Weights of a small mixture-of-experts language model, trained from scratch on English Wikipedia.
Training: a variant of Adam for the experts, 8127 steps.
Below are experts of layer 2 (counted from 0) of a mixture-of-experts language model. Rows are named router (the router's row for the expert), up (a neuron's input weights, with its number) and show model dimensions 0-111. Each number is 128 + 24 x the weight over its row's rms, rounded and kept within 0 to 255.
Before each expert's rows: a language model's description of what the expert responds to. This comes from a sample of Wikipedia text that the model never trained on.

# expert 11
Name and word endings. Final pieces of names and words after a capital, like ed in Ted, ary in literary, ey in Money, plus CJK byte fragments.
router [111 162 125 128 183 121 144 139 156 145 136 136 120 130 139 116 148 138 109 162 142 120 139 141 102 126 114 161 128 106  78 103 153 142 131 194 128 144 134 102 131 129 117 125 142 156 120 137 113 126 106 115  91 112 132 113 136  84 109 139 147  87 176  72 119 132 101 134 124 149 145 102 192 113 112  84 135 163 193 150 135 130 161 146 105 137 108 164 141 157 142 116 120 145 161  98 109 165  98 135 122 155  85 138 108 141 133 134 147 126 167 121]
up0 [137  96 132 120 117 143 148 148  95 115 114 113 143 145 158 128 122 120 111 141 154 154  84 160 160  80 184 115 142 127 163 114 166 116 117 128 156 127 153 139 128 132 124 130 169 149 153  96 126 113 119 153 121 129 138 140  96 140 115 134 123  91 129 112 110  81 120 122 120  86  84 146 115 140 111 114 111 112 128  92 122 137 110 117 129  91 143 130 144 131 122 141  98 128 122 184 141 128 143 108 106 122  58 164 130 118 143 158 181  83 118 131]
up1 [144  71 134 123 132 140 161 103 103 141 131 174 171 185 113 157 183 144 186 140 100 119 163 129  89 118 118 112 124 139 158 142 148 106 149 114 103  99 156 156 130 143 108 114  86  82 116 143 102  83 153 162 178 131 152 177  92 163 103 157 150 119 138 120 114 121 111 147  86 108 143 127  85 125 142 143 103 146 140 137 137 118 109  86 151  90 108 130 133 112 127  81 114 148 115 132 132 149 152 105 165 115 102 150 177 116 158 155 100  78 113 152]
up2 [137  80 155 108 138 160 129 104  98 118  96 170 146 158 120 164 152 133 141 144 117 123 132 133 126 158 155 116 159 146 138 118 149 117  92 151 149 144 112 148  97 118 113 171 113 121 139 136 100 115 116  97 101  84 125 173 144 109 115 116 123 118  98 164 133 138  92 122  92 103  92 111 119 152 129 130 144 159  83 119 103 114 157  95 123 128 169 111 159 138 122 125  97 161 112 165  89 115 122  89 116 134 134 114  99 146 103 157 132 121 149 135]

# expert 19
Proper name words. Words inside names of places, nations and people, such as United, New, American, Israel, Norwegian, Francisco, Pierre.
router [119 120  92 120  82 123 102 100 119 130 106 112  94 128  82 124 110 114 104 157 114 154 129 141 134 131 139 113 132 148  78 174 118 108 142 145 108  87 163 135 182 147 121 138 156 156 104 158 137 137 144 135 137 137 121 127 116 112 132 161 119 121 165 111 152  99 160 110 104 170 171 113 120 161 130 134 144 114 174  87 143 142 177 124 124 140 138 134 114 110 130 153  95 124 125 126 136 126 140 120 148 109 118 157  86  87 123 118 148  97 151 152]
up0 [120 102 121 115 134 171 137 111 130 162 148 151 100 156  98 160 118 115 154 108 117 162 134 143 120  79 145 108 119 121  77 116  81 119 143 132 126 144  80 122  95 107  85  91 122 119 169 164 128 161 105 157 152 138 113 113 145 161 133 124  88  92 139 141 141 140 140 171  98  89 140 147  80 138 144 145 129 142 126  92 122 132 154 117 103 121 123 134 127 117 122 138 167 100 161 165 117  97  92 147 123 135  87 149 115 130 121  97 170 144 129 123]
up1 [139 149 138 101 130 109 131 131  88 121 126 160 149 119 116 122 166 148 150 174  95  88 126 137 123 129 123 104  87 147 139 114 128 123  76 117 119 125 146 105 154 147 134 139 136  99 161  63 141 124 122 152 125 144  95 127  98  81 144 131 161 128 150 134 145 136 102 122 154 121 133 122 147 136 126 103 111 100  61 132 108 119 114 137 132 122  89 127  87 159 129 116 137 146 123 132 157 101 110 162 113 112 148 154 146 124 153 146  82 120 139 127]
up2 [ 80 122 104 109 119 146  85 126 115 172 154 148 106 143 124 160 122 149 119 104 154 146 143  99 101  84 126 141 133  95  60 104 105 111 118  91 143 124 140  90 129 110 163 105 111 144 158 174 155 176 143 149 145 111 118 131 130 124 130 108 146 110 108 150 104 101 132 116 124  83 176 126  99 172 130 118 132 120 112 114 126 145 136 136 130 135 155 127 106  98 117 174 120 126 161 160 146  93  86 136 129 136 121  65 119 139 154 103 145 132 121 130]

# expert 9
Year prefixes and at. Decade pieces like 199, 200, 201 starting years, the preposition at, and against, in tables, dates and measurements.
router [179 128 149  96 155 133 106 123 137 139  76 125 129 113 121 152 114 135 135 141 153  97 137 102 102  96 110 131  82  96 144  92 114 152 131 115 126 119  76  99 138 127 125 131 119  87 159 121 115 163 140 150 140  87 161 108 127 110 151 137 138 133  74 114 140 131  98 138 131 115 109 108 141 108 143 155 136 135 107 153  88  76 112 146 127 117 170 165 143 158 149 128 171 114 140 130 112 136 125 124 131 165 134 104 178 109 142 145 115 152 133 139]
up0 [143 148 118 146  93 140 156  98 140 105 100 112 150 147 123 120 140 124 120  74 133 118  76 190 102 120 121 154 156  98 116 150 128 125 117 135  72 142 123 169 135 155 122 125 142 129 170  86 105  91 101 118 109 152 129 129 125 143 151  86 100 130 144 173 142 118 165 133 143 131 137 138 131 161  94 128 102 100 116 131 167 129  84 122 127 152 110 142 187 145 111  78  83 108  99 153 187 120 141 132 156 117 142 104 124 159 103 147 137 148 156  71]
up1 [169 161 116  96 133 174 149 122 173  92  98 139 137 156  95 132 115 110 126 113 123 157 167 126 121  94 126 104 163 159 111  98 158 152 157 119 111  78 112 139 169 149 168 136 149 105 147 122 105  75 154 107 131 136 117 143 123 119  97 134 109 128 168 162 131 159 112 161  84 123 101 135 149 152 123 144 100 150 121 133 136 108 157 105 141 124  82 121 109  98 143 131 143 114 127 127 137 110 137 114 157 120 141 138 151 165 141 126  95  94 163 108]
up2 [108  93 101 136 131 117 125 140  88  87 129 148 160 191 124 112 138 126 139 138  88 136  76 129 179 136 105 112 123  98 130 169 115 134 175 138 167 106 165 136  99  92 130 150 110 128 167 118 137 134 136 131 131 170  86 153 120 149 134 121 115 125 152 113 136 114 133 112 142 111 130 117 109 138 139 119  98 122 137 147 137 170 123 117 181 160 109 107 126 135 113 106 100 104 185 119 106 148 190 108 134 123 119 141 130 149 114 100 134 116 109 133]

# expert 23
Inner syllable fragments. Mid-word syllables such as or, ar, ul, ro, and capitalized prefixes In, Inter, Con, as in Interstate, Honor, Pictures.
router [ 98 153 111 138 117 105 138  95 150  90 167 136 170 131 151  99 118 150 117  96  97 118  97 124 176 137 117 130 138 126 136 145 157 129 131 141 141 147 118 134 148 130 153 165 133 167  93 100 119 149 143 126 107 122  96 120  78 110 149 137 109 142 127 131 128 103 153 112 178 139 162 127 128 145 106 117 122 119 117 132 138 130 170 145 130  65 106 107 128 104  78  85 136  99 114  96 133 172  98 112 138 151 155 155 135 149 124  87 110 134 138 129]
up0 [127 111 108  82 135 134  99 177 152 136 160 156 117 150  70 142 158  71 124 117 114 100 130 125 145  83 169 112 143 148 115 152 118 145 143 132 133  60 140 117  96 152  88  99  81 150 133 114 160 109 121 158 149 141 142 128 113 125 153 113 119 146 133 103 109 132 113 118 121 108  88  99 116 114  99 142 125 129  90 109 154 101 111 124 136  78 117 126 169 136  79 137  99 127 145 145 101 129 111 111 122 188 143 135 142 111  96 133 134  73 145 139]
up1 [103  93  67 161 133 158 142 143 105 158 159  86 115 127 183  88 124 129 113 116  84 124 132 164 112 161 140 123 137 115  94 125  97 117 134 152 124 131 144 157 105 104 137 121 165 118 110  90 137 147 106 104 123 128 133 134 140 157 129  99 146 134 148 150 133 125 103 175 112  98 171 158 110 108 119 125  90  76 124 154 102 122 105 159 140  84 155 115 125 134 135 160 128 130 129 152 144 122 100 113 148 154 124 138 146 104 143 119 100 109 142 115]
up2 [180 114  94 137 156 148 127 121 111 151 132 171 142 163 158 127 117 149 177 144 163 134 120 135 126 141 125 100 134 135  81 124  84 118 180 122 111 146 113 140 110 121 129 136 137 114 168  69 168 117 136 141 149 120 112 131 159 122 118  93 102  92 144 147 112  94 110 141 140 141  86 136 111 130  91 161 150 102 137 158  95 126 136 141 113 123 156  72 162 105 148 114 116 145 103 160  83 109 120 112 138 170 113 150 141 128 104 118  87 146 119 119]

# expert 30
Nouns before suffixes. Noun stems awaiting endings like session, championship, season, plus the article a, blank cells, and paragraph breaks after headings.
router [184 125 151 122 143 165 120 115 142 141  93 146 130 115 106 170 103 101 137 133 145 111 128 142 119  88 141 120  88 107 128 123 141 142 128 116 141 154 117  88 138 102 140 107 148 121 156 160 104 118 125 147 145  82 112 156 152 161 130 145 149 123  99 142 130 152 117 130 130 134 128 112 135 114 124 135 115 137 102 142  99 100 119 173 124 100 175 138  93 154 189 157 117 132 120 117 124 151 148 142  95 120 138 158 118 121 154 164 135 157 134 114]
up0 [123 153  88 130 136 150 124  99 150 107 126  80 155 137 136 119 119 164 124 103 145 159 136 131 115 105 137 113 146 108 133 123 146 104 134 117 127  69  90 118 139 128  97 121  98 112 134 104 108 127 116 140 116 145 125 134  67 120 170 167 141 148 181 126 109  88 121 116 178 137 112 125 129 123 152 145 125 132 138 146 111 162 164 164 126 101 136 122 165 111  54 142 164 155 119 159 184 124 156 136 160 144 152  89 151  98 146 136  90 154 140 112]
up1 [128 121 136 115 154  95 103 107 129 132 123 124 136 168 127 133 138 153 139 126 107 120 110 103  81 146 184 113 152 129 129 125 166 127 137 121  77 129 130 124  85 177 110 108 137  93 132 161 148  96 116 104 152 148 149 103 101 124 134 130  99 117 165 122 151 122 132 107 153 103 160 202 122 131 119 207 122 136 158 101 141 124 136 117 158 138  85 166 161 131 124 145 142 100 155 137 152 117 163 140 161 173 121  62 123  94 136  76 110 147 139 104]
up2 [118  58 100 159  77 167 104 142 116  85 102 146 133 138 122 109 119 117 103 114 118 124 129 185 176 131 130 121 144 132 110 148 142 117 121 157 132 130 166 143 157 123 153 104 135 153 148 140 113 110 121 149 133 111 124 160 147 120 124 116 114  93 121 162 131 120 144 112 125 148 174 102 127 157 143  93 136  81 107 149 131 126 146 148 104 104 145  83 113 130 153 152  77 152  95 118 136 161 112 143  99  56 126 188 113 155 136 161 133 125 129 111]

# expert 18
Single letters in names. Single-letter or short pieces inside foreign names and rare words, such as k in Zivkovic, a in Guinea, o in Cacoal.
router [112 113 138 166 140  99 151  92 152 138 150 144 150 123 129  94 122 162 135 103 138  97 128 112 168 135 122 139 117 142 134 121 105 141 159 140 131 139  79 104 137 125 149 164 109 128 109  84 122 174 148 126 170 153 113 122 109 119 168 132 114 115 125  93 179 161 114 117 168 126 101 133 122 124 177 118 130 147  94 108 106  91 100 148 162 111 143 154 115 125 115 114 135 158  94 118 115 101  84 171 128 130 127 121 147 146 139 134 131 144 158 104]
up0 [144 153  99  88 151 156 119 119 147 129 120 125  74 119 120 167 103 154  82  97 130  88 157 133 102 113 171  77 143 108 113 118 150 154 126 177 158 149 115 158 134 101 127 109 121  83 119  79 151 139  71 130 146 115 143 123  95 170 136 138 122  90 125 113 118 114 129 162 114 117 115 126 129 122 109 104 179 109 123 135 109 155 132 146 164 134 111 106 138 120 142 145 153 158 130 134 169 131 134 154  91 167 146 158  89 154 140 106 201 112 139  98]
up1 [129 144 111 121 143 135 143 142 136 104  97 124 137 157 142 142 128 143 144  73  74 134 139 139 168 161 135  94 145 107  86 116 125 112 135 142  83 149 107 131 119 112 148 120 117 121 154  81 154 125 125 117 174 186 119 198  98 123 124  97  83 149  93 134 134 146 135 162 141 107 146 105 126 149 106 109 129 117 136 140 121 103 128 128 157 138 152 144  97 129 188 158 130 161 139 101 103 129 128 136 122 127 105 141 139 111 109 143  98 129 124 107]
up2 [119 109 146 122 104 181 121 107 160  93 115 114 145 158 149 125 149 139 138  95 163 107 159 149 161 107 137 130 122 119  85 136 123 102  90 159 169 114 124 117  86 104 120 108 107 124 124  88 135 122 133 189 105  87 110 137 118 103 132 131  99 129 118 108 104 105 142  94 141 133 136 163  86  99 129 112  93  79 160  87 119 108 123 108 131 141 104 136  80 102 159 164 146 184 145 160 132 159 140  98 139 159 126  91 152 124 123 146 149 119  93 142]

# expert 4
Word-start fragments, table pipes. Opening pieces of split words such as charg, cod, univers and suffixes like ate, on, plus pipes in sports-result tables.
router [163 124 154 126 144 152 116  93 152 159  83 140 117 122 103 165  99 158 136 112 149 124  95  94 107 120 111 161  83 123 153 114 127 139 145  94 114 155  91 107 122 129 145 159 146  90 149 126 154 106 156 117 169 123 143  98 102 127 151 129 146 119  91 147 123 168 120 133 115 120  87 144 158 114 148 157 149 157 112 127  88 111 100 180 104 124 161 154 100 138 155 162 151 111 133 136 131 121 139 161 122 127 126  98 145 120 159 153 112 165 119 101]
up0 [147 116 170 118 131 132 167 104 141 129 158 111 124 165 147 148 115  83 105 149 111  95 131 147 110  88  99 134 151 135 108 145 155 139 104 156 102 148 117 145 116  93 152  77 127 127 102 114 152 141 125 142 117 119 147 125 122 181 117 162 121 120 120 120 131 118 106 152 169 104 108  59 122 164 147 129 120 143 141  80 130 144 133 125  99 120 101 129 177  94 125 112 135 113 118 160 106 129 115 163 155 129 131 134 110 149 151 136 137 115 107  92]
up1 [150 140 127 112 116 150 113 106 124 107  98 118 117 142 138 108 126 112 118 128 150 162 121 131 163 111 160 117 126  91  50 125 138 145 139 105 153  82 120 140 158 162 154 103 102 157  80 123 128 108 158 149 145 102 101 125 115 132 126 134 144 107 151  89 110 123 165 141 140  94 150 120 105 155 130  63 114 138 113 109 131 117 142  99 127 113 115 131 153 114  79 128 159 144 117 126 118 173 101 162 123 128 143 189 153 133 132 134 124 121 125 160]
up2 [112 149 154 141 138 185 151 162 118 138 159 100 137 113 156 129 138 119 123 116 129 125 132 146 151 125 132 150 141 156 106 119 113 131 100 137 110 111 150 122 153 142 159 130 130 162 110  91 110 146 117 149 135 151 122 148 138 135 129 141 139 146 153 133 141  85 165 123 115 107 150 104  98 144  93 130 120 150 113 123 155 121 115  89 142 157 113 125 148 122 113 113 148  61 121  95 169 130 139 140 131 122 145 159 109 152 153 122 106 116 133 105]

# expert 6
Commas after names. Commas and other clause punctuation (;, ), —) after names, places or words, as in taxonomic authors (Dall, 1925) and lists.
router [148 134 162 142 140 154 102 138 133 141  79 147 121 114 160 163 117 167  84 125 160 106 120 123 112 105 133 130  89  90 122 108 122 153 101 130 158 145  91  82 111 108 133 126 131 115 142 107 117 129 132 179 158 112 150 107 103 117 125 118 139  98 110 132 149 162 144 147 100 121 149 139 128  90 123 163 101 169 125 131 121  94 119 136  92 113 151 180 166 166 155 117 133 131 153 135 138 161 152 126 100 140 106 123 126 147 172 156 124 146 113 118]
up0 [ 98 145 106 108 169 106 162 115 122 145 170 114 141 162 135  97 129 125 152 186 169 130  96 122 155 131  96 132 160 135 115 121 103 117 112 156 110 134 166 136 138 143  97 134 115  83 177 161 109 133 129 101  70 108 123  96 158 100 108 130 142 121 157 108 127  95 109  99 153 122 115 127 128 148 165  90 149 103 121 130 107 140 146 158 108 123 105  98 111  94 127 130 161 137 139 167  95 118 103 142 161 140 143 129 122 118  97  99 136 165  91 136]
up1 [133 126 111 137  93 145 103  82 121 101 132 100 105 173 116 112  96 113 122 104 128 125 193 152 113 112 137  98 153 115 147 147 118 144 107  79  89 147 108 129 134 139 144 129 111  78 127 109 116 151 117 143 136 104 128 142 131 132 113 164 141 182 140 150 144 135 143 104  99  90 115 120 100 141 122 145 150 107 142  45 165 126 143  96 105 121 107 132 159 111 148 126 125 110  82  87 128 123 113 141 168 117 113 181 129 117 118 131 128 149 135 128]
up2 [143 130 121 135 131 111 125 100 127 119 113  96 140 132 131 113 117 104 125  87 164 149 146 161 142 142 146  89 142 153 159 150 124 137 119 122 143 104 133 176 120 167 131 137 100 138 127 155 114 175 101 127 108 115  99 129 138 156 134  91 133 136  79 137 100 144 154 103 127 153 140 111 148 143 110 175 131 100 114 112 151 119 132 140 149 163 107 139  91 113 129 133 109 144 138 178 132 134  92 110 144 174 118  93 144  95 114 127 139 126 101 123]

# expert 17
Suffixes before punctuation. Word-final pieces like ing, ers, ation, land, stage right before a comma, period, colon or line break, plus table pipes.
router [128 170 177 119 181 136 117 123 150 140  78 127  89 134 126 142 129 131 156 129 167 127 164 112 106 111  99  86  72  94 129 123  79 108 147 104 133 123 119 114 119 138 154 114 139 119 175 116 175 122 128 192 128 121 131 109  95 113 131 150 110 149 103 110 129 150 120 125 135  97 116 138 118 109 137 160 133 133  94 147 160 131 135 186 105 132 141 133 109 129 137 132 155  78  85 188 134 133 151 126 113 160 166  81 129 126 148 144  98 177 141 119]
up0 [119 133  72 126 137 121 141 112 137 160 101 102 106 159 105 151  90 140 145 131 112 148 126 144 141 145 112 169 130 130 173 124 151 141  95 123 142 130 151 170  99 124 141 138 132 137 123 116 121 160 142 134 132 150 122 146 121 134 122 149 178 114 120 128 124 114 151 158 112 118 148 142  97 119 143 157  98 158  87  88 115 138 117  63 134  91 181 155  99 102  93 120 173 124 109  97 142 131 157 117  95 142 154 139 115 112 142 194 139 121  99 126]
up1 [134 126  83 134 115 107  95 108 103 114  89 126  89 109 121 123 131  69  98  95 119 114 140 124  83 119 123 143 134 142 183 114 134  78  99 107 155 143 137 124  98 122 158 103  76 121 141  99 148 159 104 157 114  70 130 166 146 128 128 150 131 153 120 129 116 142 128 114 137 108 103 103 143 147 132 107 182  95 138 120 139 114 167  87 124  95 165 176 108  96 122 142 132 118 110 127 128 115 137 116 119 118 151 129 149 127 164 143 155 116 128 131]
up2 [110 144 101 148 126 161 123 125 173 127 115 126  81  99 111  99 115 125 143 132 147 130 141 100 113 173 102 166 130 112 129 142 147 123 174 111 154 124 146 126  64 128 125 101 126 140 192 139 121 134 110 169 181 145 126 151 137 162 154 146 117 176 127 145 136 111 128  93 116 125 159 146 120  99 121 124 127 153 169 122 143 108 118  98 134 129 142  91 118  98 120 136 114 140 135  85 147 135 147  91 115  99 132  94  94 144 171 110 169 112 120 108]

# expert 15
Word endings, section markers. Closing word pieces like man, st, th, er, the === heading markers, colons, parentheses, and determiners like both, two, these.
router [179 113 176  99 152 153 141 105 126 125  96 129 111 129 130 169 125 130 134 153 144 124 117  89  93  92 140 124  98  82 147 104 132 144 145 129 119 112  89  89  99  97 149 137 128  97 154 126 107 118 137 103 162 108 149 124 132 153 138 152 159 162  99 128 150 172 115 106 143 131 125 151 134 101 126 163 122 166 130 129  87 113  91 119 116 134 166 152 106 144 211 147 161 116 126 125 149 125 153 153  88 119  95 138 161  98 175 134 124 152 100 118]
up0 [ 92 147  81 145 144  96 112 116 138 122 115  95 158  94  83 113 133 128 152 161 147 138 108 174 110 129  66 124 115 109 111 177 119 151 110 126 118 105 127 139 103 114 101 113 146 114 124 101 146 100 101 103 110 158 153 143 114 195 156 127  97 122 129 122 120 114 128 102 135 103  91 122 117 147 114 109 140 108 113 148 167 129 138 125 121 148 114 125  89  89 118 140  98 143 117 127 160  77  86 138 121 124 169 109 169 110  76 139 101 135 113 154]
up1 [121 148 130 140 125 164 116 142 110  79 149 101 144 162 141  98 122 112 140 135  62 116 116 115 123 136 101 125 122 169 118 181 127 135 103 118 105 120 100 124 152 166 119 111 151 117 135 158 171 107 137 130 103 156 100 128 120  99 133 113 113  81 178 112 145 148 160 152 115 158 143 137  96 107 146 122 125 110  88  92 194 102 184 149  88 125 143  91 128 132 136 142 117 128 147 123 158 103 139 113 135  97 132 153 159 124 125 136 115  95 126  97]
up2 [ 89 108 125 173 137 136 112 139 124 121 148 125 134 145 135 137  80 146 144  83 107 133 120 123 116 136 107 149 108 139 133 168 151 178 134 125 112 152 145 137 133 162 135 100  84 133 122  91 109 136 159 146  99 160 128 147 150 111 116  87 142 113 116 124  85 166 141 188 128 130 132 105 147 145 135 117  93  88  98  84 152 184 152  90 150 103 146 130 138 130 110  89 126 139 132 110 130 126  64 125 109 104 112  97 135 134 119 129 105 105 115 123]

# expert 29
Capitalized name openings. First syllable chunks of proper names after list dashes or pipes, such as Mar, Car, Mc, Hin in Hindi, Feder in Federer.
router [120 134  81 110  93 125 107 128 100 126 131 120 164 137 121 148 140  85 138 174 131 113  92 140 157 142 145 109 130  95 119  82 121 139 110 108 149 110 158 126 130 127 105  80 139 152 132  95 103 111 157 144 105 157 114 135 118 140 137 100 110 132 155 157  94  81 124 125 129 128 129 175  99 144 128  84 112 115 119 132 170 151 111 100 133 109  80  94 127  86 105  94 137  86 147 139 125 149 158 119 165 100 148 121 127 137  99  81 137 134 138  99]
up0 [125 176 131 145 146 106 126 107 144 142 170 120  85 116 131  95 141 141 137 158 129 134 141 110 133 113 129 108 113 125 130 131 129 105 149 132 158 216 122 155 123 185 177 132 108 143 116 176 154 138 143 129 123 158 126 119 132 112 133 137  72 114 120 119 130  97 140 127 147 127 143  92 132 125 132 175  92 120 114 114 133 161 165 141 143  69 114  98 154 142  82 151 116 162 104 110 119 135 129 168 129 180 161 134 110 164 134 127 123 128 149 126]
up1 [139 109 143 135 101 153 113 130  95 109  80 118 101 139 130 141 132 103 139 119 141 125  93 130 102 128 123 157 145 112 126 107 128 138 134 123 103  92 131 130 109 104 125  86 110 102 112 148  95 135 136 124 165  83 144 147 149 127  99  39 165 137 126 166 108 116  67  99  73 123  99 119 146 112 124 118 135 131 116 128 150 134  99 133  95 113 151 145 110 106 128 103 128 111 180 148 164 117 149 128 108 105 120 152 137 119 160 136 116 138 117 155]
up2 [135 125 129 137 105 152 106 107 127 144 114 167 148 134 149 140 124 134 123 132 111 143 150 101  90 165 167 122 138 132 108 117  97 140 141 110 136 111 117 123 103 125 126  96  90 111 149  75 120 116 110 126 146 131 116 142 143  87 175 121 138 131 166 127 176 151 127 114 121 136 105 122 114 129 139 148 179 123 148 148 118 124 143 149 120 139 107 150 101 145 170 145 155 108 150 105 116 111 102 106  74 129 111 146 131 144 141 124 169  98  84 122]

# expert 27
Verbs and plural nouns. Past participles and verbs (offered, held, released, used, made) and plural nouns in -ations, -ings, -ers, usually before of or by.
router [ 84  89 110 165  93 130 143 128 146  69 172 161 181 142 160 119 170  81 154  97 115 146 167 147 135 142 159 176 163 123 158 113 168  76 115 150 135 146 142 141  94 109  93 116 141 118 116 142 144 132 120 113 123 130 157 142 172 157  76 119 124 112 171 154 120 116 132 113 122 131 170 147 117 109  91  99 147 114 176 139 138 127 103 109 123 132 117 103 137 114 129 129 138 102 160 109 128 101 154  79 143  78 121 123 107 105 104 107 150 100 122 125]
up0 [136 122 154  77 118 130 120 105  76 169 145 156 148 117 101 103 131 117 144 126 115 137 109 163 144 116 122  89 177 175  97 176 136 105 132 152 125 149 150 103 108 139 100 160 127  92 133 136 109 169 132 139 145 108 115 115 113 101 168 150 111 141 139 152 141 140 128 121 127 130 133 140 127 107 120 126 124 138 164  96 179 137 159 162 109 121 128 119 146 156 142 142  97 112 125 133 140 135 127 148 150  86 167 167 125 123  98  84 126 115 127 144]
up1 [144 112 125 115 181  89  97 150 152  94 109 121 132 147 137 142 127 141 120 141 107 125 120 100 131 116 131 120 118 139 155  99 133 102 140 131  75 118  72  89  67 147  96 114 106 122 127 115  94 135 145 135 131 148 167 124 110 132 164 125 150 162  97 149 108 143 123 139 153 108  92 133 128 103  97 158 129 143 120 134  87 166 129 106 136 106 120 145  91 166 132 117 150 143 133 131 139 118 141 147  96 114 113 161 103 141 140 112 138 122 157 113]
up2 [148 178 120  90 155 115 114 112 121 124 153 149 126 144  98 110 119 148 126 154 168 116 111 125 153 120 135  83 116 111 100 128 117 129 141 113 144 174 113 145 150 143 141 123 105 131 134  97 139 129 145 146 123 167 122 109 119 111 160 141  91 144 122 154 119 119 141 132 140 132  98 119 101 135 131 145 118 110  89 112 160 142 145 130 156  98  89 132 138 150 101  94 113 124  92 139  95 156 125 170 108 154 152 150 137 161 104 125 122 142 185 111]

# expert 31
Parentheses, rare word pieces. Opening parentheses and inner pieces of foreign names, species names and rare words, such as Guaraci, Aleppo, rufescens.
router [135 105 140 146 140  94 144 121 129 109 169 140 123 137 129  99 150 145 112 139 142 140 173 112 155 107 145 124 159 140 174 148 128 145  76 152 131 132 115 147 143 130 126 145 141 128 109  99 116 118 123 106 124 152 129 140 130 121 127 148 143 150 136 128 143 134 118 113 145 120 134 108 115 137  80 149  97  76 127 137 125 130 105  87 120 107  64 143 172 173 125  82 111 172 122 138 141 133  73 141 137 127 144 165  85 129  84 115 110 116 188 113]
up0 [122 137  95 126 110 125 138 150 136 124 109  62 139  88 152 122 108 116 166  99 120 141 137 153 152  91 162 127 148 152 121 110 113  74 113 165 139 136 131 140 140 140 100 125  93 167 130 146 126 121 102 129  99 129 131 129 117  92 107  96 103 116 156 133 109 122 115 134 117  94 120 116 110 164 151 128 167 102 137 145 146 137 204 149 164  96 106 115 128 100 117 122  65 157 209 103 121 141 120 113 121 122 144  94 140 104 139 124 184 149  90 143]
up1 [152 153  72 174 145 135 132 184  96  84 148 169 149  92 115 106 130 123 154 106  96  89 105 169 120 173 127 109 123 127  89 119 144 113 105 137 133 103 148 132 147  99 110 126 123  98 136 152 155 133 128 150 100 114 120 106 144 123 174  81 135 131 135 128  89  92 132  86 134 112 145 141 101 105 123 106 128 139 123  90 138  86 138 109 166 136 146 109 125 105  76 131 145 129 167 142 148 154 144 124 112  86 116 111 138 115  99 133 121 145  72 139]
up2 [ 93 145 125 100 129 102 142 131 136 131 102 128  98 120  80  93 139 126 121 134 170 104  89 154 113 142  88 110 132  97  93 107 126 166 147 157 129 133 109 126  89  89 110 142 102 144  93 138 134 150 119 145 120 120  94 154 106  83 128 131 131 107 153 153  87 102 105 144 103 140 117 127 116 132 102 103 141 152  68 103 140  96  94 134 150 103 154 109 136 119 136 106 100 156 146 150 117 174 111 120 156  93 107 136 139 134 108 103  91 112  93 130]

# expert 20
Paragraph breaks, inner pieces. Double line breaks before section headings, and short mid-word pieces like s, is, am, et in names and taxonomic terms.
router [103 137 134 133 136 102 118 136  99 136 186 160 137 192 153 100  95  92 141 134 101 114 122  91 133 129 141 123 155 117 143 122 122 120 130 140 133 140 124 191 140 116  88 127 121 123 145 145 137 127 124 110 130 151 126 120  97  95 133 139 117 107 109 159 187 103 135 165 141 126 101 135  95  98 114 149 177 125 116 137 127 136 127  95 160 105  73 140 148 129 113 128 166 138 123  78 143  91 158 113 131 151 194  95 149 128 135 130 136 152 148 118]
up0 [169 125  90 120 165 144 121 158 125 120  92 147 132 144  72 114 125 116 156  94 132 157 112 116 156 136 105 117 103 132 105 154 134 134 127 170 108  99 127 130 102 136 149 130 188 145 137 154 122 172 120 105 151 136 237 117 119 104 119 109 121  91 151 109 113 110 164 113 123 156 131 142 123 103 100 139 133  90 145 126 116 159 108 135 123 113 105 121 141  97 144 126 116 117 158 128 108 129 121 110 144 151 117 152 126 123  99 115 105 139 172 132]
up1 [115 144 123 147 133 114 113 114 123 161 152 131 138 134 158 130 142 135  96 106 135 124 169 132 174 162 172 134 177 109 117 128 144 106 138 120 125 155 112 103 162 170 129 127 104 141 103 138 100 132 165 161 102  90 127 151  97 145 118 106 110 179 104 140 109 150  99 108 145 106 110  98 153 158  92 102 147 141 133 127 173 128 136 128  92 124  97 119 119  83 134 158 102 106  86 143 146 106 107 154  87  92 107 169 125 141 121 141 147 116 142 114]
up2 [115 140 134 103  99 102 118 104 122  94 161 102  90 129 204 139 148  84 143 129  98 155 100 101 137 129 137 140 112  95 151 121 160 124 106 156 116  97 139 107 109 107 104 139 112 145  94 104 157 178 118 126 111 135  73 154 124 151 125 144 168  84 158 144 137 158 124 136 170 136 144 120 146 116 124 109  85 109 122 168 112 141 124 137 151 160 138 134  96 114 165 139 157 129 136 103 118  64 120 132 152 107 178 147 149 134 137 118  83 125  96 127]